{"d_expert": 448, "activation": "tanh_gelu", "normalize_top_k": false, "balance_loss": 0.000132, "vocab_size": 8192, "tie_embeddings": false, "optimizer": "muon_variant", "beta1": 0.95}
Below are experts of layer 6 (counted from 0) of a mixture-of-experts language model. Rows are named router (the router's row for the expert), down (a neuron's output weights, with its number) and show model dimensions 0-127. Each number is 50 + 12 x the weight over its row's rms, rounded and kept within 0 to 99.
Before each expert's rows: "raises" lists some tokens whose logits its average output raises strongly, later layers aside. This comes from a sample of Wikipedia text that the model never trained on.

# expert 3
raises: "age", "EC", "vert"
router:55 52 50 47 69 60 37 58 50 52 65 54 33 46 66 45 57 47 57 51 71 65 40 43 52 41 41 31 29 54 71 44 47 48 28 30 69 42 61 62 53 46 58 45 38 42 50 48 46 46 35 56 46 53 62 58 38 45 54 47 59 47 35 54 41 52 27 48 29 58 62 53 32 78 52 46 72 51 49 42 58 37 42 76 36 45 68 46 67 40 35 43 31 48 59 55 64 42 43 21 54 61 49 51 42 69 69 60 39 74 60 43 49 08 44 52 46 58 42 31 60 39 68 59 72 45 57 44
down0:41 63 57 55 67 65 34 59 54 39 54 48 43 38 80 52 26 25 70 70 57 50 59 47 49 61 51 28 41 39 79 50 49 40 59 30 34 75 53 62 58 56 56 56 49 75 63 53 46 52 54 46 54 50 22 31 52 34 66 53 56 56 77 50 46 60 43 51 72 39 34 52 60 76 54 55 46 46 54 58 64 33 73 50 63 55 32 40 43 55 49 72 46 61 48 33 48 36 41 47 52 44 58 52 39 47 52 62 35 59 24 53 32 35 49 43 53 53 48 55 46 26 64 48 59 50 57 41
down1:43 61 46 50 26 52 50 39 59 31 48 51 36 59 43 42 57 55 39 36 47 50 49 48 40 49 50 47 53 47 36 53 31 52 48 46 44 74 75 66 63 63 60 20 59 52 36 59 53 38 59 52 50 45 68 55 52 44 50 49 60 41 74 36 23 21 57 41 36 64 35 43 68 36 40 50 43 39 51 34 66 48 66 62 26 33 49 40 69 49 57 67 55 33 54 57 38 36 53 25 61 43 57 51 29 69 60 45 56 56 53 38 41 35 51 63 60 43 43 55 39 54 49 56 62 37 57 55
down2:56 33 47 57 60 55 69 45 50 43 34 49 53 55 36 50 35 66 53 40 41 52 62 62 53 64 60 53 58 59 44 37 54 27 49 49 64 56 35 55 45 66 52 67 62 33 53 32 62 60 58 38 52 56 51 72 29 63 51 36 42 36 72 49 60 52 58 59 50 45 46 46 56 24 35 46 54 69 66 33 70 44 47 68 39 66 51 53 31 64 58 55 50 27 48 28 55 46 51 39 66 44 76 49 54 56 39 63 71 43 57 64 84 71 57 50 40 36 58 59 54 56 61 49 66 48 55 44
down3:32 62 22 28 26 61 68 34 48 45 40 71 49 45 51 46 54 43 48 49 37 68 46 55 66 36 60 42 27 75 48 44 44 66 18 62 51 39 38 62 53 44 61 64 66 50 51 49 38 47 39 48 81 41 54 51 75 63 54 55 38 75 38 49 48 46 46 39 60 58 61 44 51 41 63 40 49 52 44 50 44 58 48 54 42 59 56 79 65 45 56 52 59 53 15 66 40 55 43 72 45 58 36 38 41 43 56 56 32 51 68 48 59 70 51 49 56 50 58 59 42 59 64 48 54 42 35 64
down4:42 45 65 75 65 47 40 42 46 41 43 53 34 37 50 74 51 25 49 34 59 56 53 52 31 59 70 69 48 59 37 47 61 54 44 71 46 57 53 31 64 57 61 44 40 61 48 49 29 69 68 48 62 46 63 34 45 50 54 40 65 63 62 54 39 52 65 25 39 38 38 64 48 65 67 55 46 68 66 59 31 56 82 35 52 36 34 69 51 40 38 54 32 41 56 65 32 60 56 48 67 65 68 45 51 55 38 54 76 31 54 54 45 33 52 68 65 66 69 53 33 54 48 73 39 26 58 32
down5:53 46 59 42 65 41 41 52 50 30 33 75 48 48 55 55 46 52 39 64 51 49 68 52 36 64 48 26 62 57 35 48 48 47 28 36 44 65 57 40 52 43 44 61 46 35 38 37 49 62 52 66 48 45 71 46 39 66 54 35 28 40 40 47 40 38 46 53 65 20 38 37 44 45 44 64 43 74 54 40 67 57 84 75 42 46 61 40 38 42 61 73 55 57 47 49 48 59 55 58 51 53 58 52 61 37 39 59 55 37 57 36 70 52 37 50 52 61 61 48 63 48 47 37 35 30 56 49
down6:45 36 46 54 55 79 70 28 49 56 50 40 40 51 55 60 59 40 65 59 45 45 70 51 45 46 37 49 61 62 62 57 38 34 54 59 46 54 46 37 44 57 61 34 41 36 31 48 48 42 29 50 59 58 53 47 52 61 61 47 55 32 37 28 69 40 49 58 47 52 45 58 55 39 54 39 30 32 60 35 47 51 82 54 41 41 38 52 58 52 53 78 55 81 63 48 41 39 64 59 23 60 59 49 50 75 35 51 37 51 66 58 54 40 30 50 51 24 48 53 49 27 52 46 36 43 54 34

# expert 2
raises: "s", "ed", "iz"
router:68 60 39 59 47 46 30 52 65 28 52 58 52 48 55 64 66 36 57 64 70 40 54 68 46 53 52 41 54 62 58 52 38 51 51 43 62 56 57 78 42 66 36 59 43 52 58 47 51 47 46 42 63 51 64 51 51 74 46 42 67 61 54 52 58 64 52 60 49 62 43 49 46 46 67 63 42 37 49 44 64 45 44 41 81 19 46 54 59 68 38 56 51 57 46 52 65 72 42 39 35 20 34 70 63 68 40 37 59 62 49 34 30 35 49 57 49 59 52 54 45 37 29 32 48 55 51 51
down0:59 54 57 64 50 51 59 37 80 67 48 29 39 43 37 45 60 43 54 56 50 59 42 48 19 48 38 54 40 69 67 35 53 44 58 38 67 44 65 56 57 24 53 64 56 46 51 51 46 47 59 51 52 52 75 51 40 51 44 41 59 33 49 44 40 53 55 43 42 47 61 57 70 33 62 49 57 49 41 39 64 41 55 52 29 45 57 55 45 63 57 37 40 70 65 73 54 40 60 40 44 73 37 54 42 72 55 71 54 72 65 30 50 42 43 53 73 48 56 68 42 50 52 54 40 49 59 49
down1:52 37 73 65 67 41 78 61 47 46 45 66 53 45 61 60 60 66 48 43 52 49 46 50 50 47 53 58 42 59 57 39 45 40 56 63 52 40 80 40 41 57 57 48 28 32 38 44 25 48 61 50 60 49 45 60 22 73 68 63 46 37 54 56 54 32 50 35 43 35 61 58 53 50 43 52 35 45 65 50 37 73 37 54 33 54 46 63 48 50 62 53 83 55 53 73 54 65 39 49 26 45 76 66 67 34 70 45 42 61 45 34 52 57 60 35 47 38 57 59 54 42 40 43 52 66 55 49
down2:48 69 77 36 35 36 47 54 85 57 50 61 52 48 46 30 47 36 38 47 72 28 34 62 61 36 27 60 55 50 68 58 49 56 43 41 45 60 31 70 56 43 55 48 52 57 54 58 44 66 59 28 47 35 30 60 68 42 60 51 31 47 26 59 35 45 55 38 60 43 40 32 41 59 36 64 32 49 73 62 58 70 51 67 41 69 38 42 44 52 67 64 38 44 52 54 64 56 65 55 50 49 76 42 26 51 36 57 51 53 41 60 52 51 57 44 47 54 34 62 73 54 35 68 55 57 58 25
down3:60 90 62 52 52 63 47 46 78 55 53 39 58 53 51 48 43 34 66 35 52 48 57 59 54 24 35 47 70 42 52 66 35 44 43 62 54 67 49 40 53 40 48 36 42 35 26 74 33 36 56 38 44 74 51 79 39 59 51 50 45 53 57 84 34 48 46 62 59 45 49 53 60 32 68 48 52 30 41 46 40 44 46 44 37 48 41 44 54 48 45 40 46 39 32 49 41 62 40 39 41 56 63 54 36 56 61 65 43 54 65 50 40 52 64 51 62 42 41 40 48 45 56 22 51 84 33 62
down4:34 62 70 36 42 57 50 48 65 37 19 58 47 63 69 56 48 37 47 45 34 37 46 45 39 79 88 52 64 52 46 54 54 35 47 49 40 46 50 43 35 47 65 55 55 46 38 60 37 45 84 62 57 41 66 65 64 31 47 61 55 55 46 45 44 49 37 61 33 58 51 51 62 35 70 41 67 42 48 43 55 42 54 57 60 59 69 36 47 55 60 67 49 49 57 41 38 30 38 50 37 62 35 41 42 68 74 29 51 63 62 36 67 58 36 33 36 53 55 61 62 53 57 48 31 51 38 54
down5:40 51 40 49 52 51 64 50 46 39 42 51 51 59 70 55 37 46 52 38 46 54 74 52 43 57 29 34 48 55 58 53 58 36 46 61 67 68 51 23 22 48 52 24 59 69 57 27 38 58 42 55 68 49 50 55 56 55 58 53 49 55 58 38 68 53 46 40 45 56 53 44 65 49 42 53 59 58 63 39 47 82 33 45 37 38 10 21 42 45 65 41 34 51 65 38 53 52 46 61 57 27 58 25 43 53 52 38 47 36 33 47 68 64 26 49 53 65 63 54 47 49 55 71 40 52 73 33
down6:41 35 48 48 41 45 55 65 14 43 61 55 45 64 47 37 38 61 48 54 42 51 46 59 66 55 31 39 48 36 52 65 47 49 41 52 41 54 27 63 10 56 34 41 53 47 56 54 54 33 29 43 47 46 56 43 54 78 67 66 70 47 58 51 53 48 74 44 23 55 49 46 48 54 55 54 50 39 48 44 46 22 43 61 53 65 38 30 61 64 68 43 62 53 19 30 35 65 72 47 28 58 46 78 41 59 57 64 57 58 48 49 49 45 62 34 43 30 31 27 33 48 41 39 48 44 64 53

# expert 0
raises: "en", "s", "ugh", "ure", "ion", "ves"
router:51 50 62 56 65 69 44 43 58 37 59 42 61 58 74 60 42 63 37 37 52 52 65 42 49 40 37 37 56 37 60 47 46 72 50 51 47 65 49 56 44 50 42 51 57 61 57 61 43 33 65 64 45 52 60 64 50 36 18 31 44 40 46 51 52 46 64 33 41 57 53 41 27 47 68 78 64 47 53 32 35 50 63 50 53 43 35 55 60 54 56 49 61 30 60 56 64 43 61 44 56 32 50 39 70 58 49 45 49 63 52 52 43 49 27 32 43 60 66 46 40 45 55 56 51 54 78 67
down0:46 41 62 46 52 52 36 58 65 49 47 45 34 46 70 36 43 51 63 79 22 40 33 42 49 28 46 55 67 41 54 40 38 54 52 65 40 64 61 33 43 56 62 58 52 47 49 42 43 54 39 54 49 66 43 43 47 62 30 51 54 35 58 49 45 55 41 36 56 55 54 64 49 47 52 44 48 30 51 61 50 42 68 54 46 44 48 58 43 53 47 77 33 68 27 44 68 39 56 57 38 54 34 46 50 45 32 52 57 42 59 46 50 73 44 37 53 65 67 47 63 38 34 61 44 59 85 43
down1:62 48 53 29 66 63 21 39 40 33 59 60 24 74 39 62 49 44 45 59 59 58 53 39 64 52 50 32 51 48 49 37 58 58 19 49 60 47 59 50 48 65 72 41 70 45 57 77 40 47 48 40 41 59 56 28 54 66 43 50 64 45 52 73 31 53 45 33 34 56 65 56 49 43 38 72 48 35 44 57 49 36 60 50 48 39 84 59 50 58 42 48 47 62 43 48 29 37 40 70 49 53 65 47 40 64 55 44 41 28 37 32 50 49 49 54 61 33 55 69 62 56 56 64 57 54 19 53
down2:65 57 59 68 29 56 75 50 49 56 43 61 37 50 55 54 62 42 53 48 57 45 68 22 70 46 49 50 54 49 50 46 41 64 68 74 54 31 45 59 45 52 48 48 51 46 53 63 51 68 50 56 46 47 59 47 47 75 59 43 50 53 40 48 68 44 39 46 49 38 42 49 44 41 42 50 93 65 69 54 76 56 40 73 54 38 37 47 48 44 53 50 53 33 46 40 56 58 54 50 40 65 54 40 24 49 36 39 55 59 58 53 62 49 49 50 46 38 50 38 36 51 67 46 51 48 33 67
down3:37 59 56 59 73 47 34 57 39 66 55 52 40 49 61 71 37 67 55 61 53 46 60 33 42 44 31 36 34 39 59 56 70 50 58 55 32 57 60 66 38 46 50 50 52 56 36 53 34 66 44 35 37 56 46 42 51 46 40 68 44 48 36 52 47 84 49 43 57 42 65 48 68 45 63 60 29 64 69 48 50 69 53 50 52 74 30 41 56 41 52 43 56 51 40 46 29 64 43 70 62 23 68 48 56 34 52 50 41 61 64 27 29 46 68 58 31 13 51 62 61 46 33 38 52 78 42 51
down4:38 32 63 48 66 37 56 32 68 65 69 66 38 70 39 73 57 45 48 66 48 40 61 46 49 42 49 62 56 21 42 52 49 54 44 52 50 78 81 64 48 54 55 61 61 68 37 55 57 32 70 70 60 50 81 53 46 49 75 28 51 54 54 56 21 51 32 34 34 41 44 47 61 46 57 38 35 59 53 33 62 64 37 64 40 39 47 44 53 52 52 58 62 47 55 53 50 48 27 47 58 35 36 31 27 29 45 51 40 60 27 61 52 63 65 40 30 35 53 41 46 42 49 46 44 39 54 52
down5:54 28 31 58 62 63 36 46 35 47 48 41 40 46 72 50 38 42 51 50 30 73 41 53 50 48 48 66 21 68 56 45 58 68 36 63 60 58 63 41 48 57 56 71 51 53 50 47 56 35 59 52 41 47 49 54 56 56 56 33 61 47 60 34 59 44 48 38 44 47 61 67 34 55 69 67 22 53 32 42 53 43 51 44 54 62 37 59 56 51 49 47 49 50 46 50 53 46 57 29 37 47 38 39 30 54 52 58 45 40 59 47 60 41 19 39 50 71 23 31 52 52 25 47 47 72 34 60
down6:25 57 63 62 46 51 48 43 72 37 41 53 58 39 46 54 56 39 66 40 83 35 52 53 63 37 42 24 16 64 38 55 20 61 48 72 38 53 43 43 40 59 32 41 31 43 64 60 48 40 59 59 61 56 80 75 41 58 49 49 51 57 30 36 68 57 48 34 38 34 45 40 53 44 73 51 38 60 35 61 65 71 36 51 55 30 32 54 33 44 50 47 54 59 45 77 48 30 55 75 53 47 64 43 48 43 48 67 58 48 37 37 50 50 54 43 32 46 52 63 63 44 49 65 42 52 54 65